From a checkpoint of a small mixture-of-experts model trained on Wikipedia: 329M tokens.
Below are experts of layer 9 (counted from 0) of a mixture-of-experts language model. Rows are named router (the router's row for the expert), up (a neuron's input weights, with its number) and show model dimensions 0-223. Each number is 200 + 30 x the weight over its row's rms, rounded and kept within 0 to 999.
Before each expert's rows: "gets" lists some tokens that make up at least twice as much of what it gets as of all text. This comes from a sample of Wikipedia text that the model never trained on. Tokens count by the router's weight.

# expert 3
gets: " ", "re", "ri", " re", "e", "ra"
router,213,190,236,236,226,227,191,220,229,180,234,191,167,190,248,204,187,172,185,158,230,197,229,200,259,180,233,196,176,216,230,238,231,210,177,169,259,223,161,184,160,186,190,207,211,215,237,209,222,194,188,175,115,191,232,234,202,226,204,178,179,143,217,179,181,195,190,226,167,166,194,198,266,174,200,152,174,185,190,206,189,173,264,177,203,223,189,221,167,188,230,229,131,177,245,197,195,215,207,228,226,187,135,186,163,184,199,157,250,191,208,205,183,174,227,199,128,227,211,202,236,146,184,212,206,169,191,207,243,190,215,192,214,139,195,211,182,193,211,214,250,182,201,219,170,178,219,167,222,173,134,221,184,211,207,226,212,209,250,229,200,204,196,226,218,233,222,178,194,175,240,230,223,214,250,185,188,130,171,148,131,211,192,210,247,207,199,190,204,175,177,124,254,213,143,221,244,182,192,239,171,193,184,215,179,206,260,222,218,116,237,177,195,131,191,213,173,218,198,203,199,210,147,142
up61,142,193,218,215,233,153,166,255,149,166,184,216,212,181,241,188,254,221,224,248,187,189,203,216,225,247,167,197,199,208,236,240,180,201,237,143,199,239,149,182,135,246,176,221,164,240,198,213,217,221,240,188,175,183,243,222,221,209,227,212,167,217,251,247,254,229,140,220,233,190,176,156,177,200,138,170,171,172,175,210,237,173,226,200,139,204,202,214,232,207,173,242,165,256,211,214,163,183,215,224,201,225,203,167,189,194,166,210,200,208,160,241,152,220,159,203,227,212,245,239,251,224,217,270,244,142,185,201,188,187,225,255,193,192,173,242,222,171,177,161,234,191,179,226,128,178,213,208,201,225,244,172,223,223,151,168,223,205,176,197,208,182,223,171,181,191,175,241,238,200,196,212,203,220,237,204,218,219,199,202,216,237,232,193,177,198,236,242,227,213,204,170,234,226,176,204,210,213,186,269,236,195,193,247,186,224,214,181,185,227,187,171,181,177,176,170,173,237,176,147,176,242,154,195

# expert 1
gets: " of", " and", " in", " to", ",", " the"
router,231,216,217,214,229,247,199,195,183,210,184,175,204,148,185,204,251,196,188,189,181,226,239,204,140,101,210,210,178,157,261,179,227,211,210,148,195,212,189,97,224,235,236,217,212,184,194,204,200,165,198,201,220,164,186,211,179,199,159,211,192,219,218,220,225,164,197,188,127,184,246,230,224,211,214,197,181,193,156,211,197,124,237,210,168,264,186,200,202,185,201,177,162,214,183,198,215,165,214,173,195,217,194,234,161,174,241,174,240,187,203,224,232,162,262,261,215,223,197,225,204,197,220,212,116,162,257,221,172,207,205,215,150,169,171,216,219,220,234,216,236,227,186,177,202,161,175,203,211,178,196,219,203,226,195,194,200,185,199,194,258,172,278,209,211,206,218,189,176,199,213,203,205,250,197,188,216,204,179,148,192,168,222,187,198,211,204,144,219,160,163,192,246,155,161,218,211,152,199,234,183,204,126,222,169,158,242,182,209,186,188,159,124,195,180,196,247,267,221,215,216,204,208,196
up28,146,172,170,143,252,228,176,168,182,179,157,194,179,212,217,215,217,162,217,178,189,177,208,200,192,216,194,265,168,216,250,186,208,207,203,175,203,225,228,177,202,223,155,205,223,191,271,168,168,202,235,246,186,157,187,240,245,187,235,194,173,139,222,214,259,184,234,226,187,161,270,197,222,230,204,205,179,242,194,222,231,234,219,209,226,197,244,251,198,177,208,214,148,153,192,194,223,223,221,148,167,140,208,186,189,209,203,201,227,219,146,187,228,147,226,253,252,213,203,188,207,223,179,232,186,211,205,199,169,191,205,198,207,196,205,176,207,228,187,200,217,180,223,249,229,212,254,220,189,202,183,192,149,155,202,231,221,206,166,240,212,171,202,209,182,178,189,168,175,201,111,187,242,170,248,189,177,235,202,202,219,199,186,203,134,225,280,186,201,184,210,177,203,220,165,183,234,126,195,151,159,214,154,204,192,177,233,175,235,221,188,222,242,185,195,204,178,245,173,239,204,165,206,297

# expert 0
gets: "\n", "|", "c", "==", "F", " st"
router,178,199,162,179,213,197,184,160,181,176,182,221,182,199,225,146,210,160,164,224,183,180,181,213,242,232,143,228,208,237,187,195,134,203,198,206,221,191,151,224,226,227,201,273,219,172,216,252,159,145,213,170,202,129,179,153,195,163,199,187,268,234,210,198,175,231,258,161,192,187,232,199,199,176,174,184,219,196,229,189,187,220,179,217,200,209,258,219,215,193,187,226,222,171,148,199,172,241,175,211,153,165,192,239,206,177,227,167,229,181,148,240,150,137,191,170,197,201,205,207,220,186,232,184,202,181,198,169,155,247,192,192,195,233,195,183,200,214,185,148,207,234,213,122,209,186,235,195,187,190,244,189,140,211,171,172,176,210,147,237,242,202,204,184,207,236,218,186,224,146,205,206,193,194,163,194,207,194,214,189,171,179,234,227,176,194,206,204,218,171,236,253,207,163,238,172,204,204,237,197,275,174,240,201,202,221,228,203,225,265,211,164,194,215,263,242,228,210,250,157,230,177,190,105
up54,201,226,230,169,218,176,210,209,173,211,226,214,191,190,224,242,249,214,174,167,249,172,186,135,209,245,171,191,222,232,265,240,282,218,220,169,243,221,173,188,242,247,178,251,176,207,200,196,166,150,186,238,197,212,203,186,248,163,189,172,213,190,153,181,185,215,190,170,222,225,194,240,226,199,250,174,194,209,233,208,230,219,238,204,200,265,190,220,219,215,159,205,200,165,231,158,236,226,205,241,205,202,181,222,177,234,203,237,200,189,174,214,244,220,172,224,199,158,212,279,197,260,185,203,161,244,210,233,177,230,185,246,177,211,193,224,192,183,191,177,232,243,266,182,196,188,202,218,196,189,180,195,242,237,113,160,212,261,201,180,214,179,233,188,164,175,197,192,191,194,206,211,208,165,187,231,190,187,200,216,215,165,201,228,191,213,191,185,240,243,224,283,230,155,192,244,222,190,236,209,171,173,206,134,235,231,259,177,239,184,192,206,222,218,189,271,197,237,220,216,218,265,237,197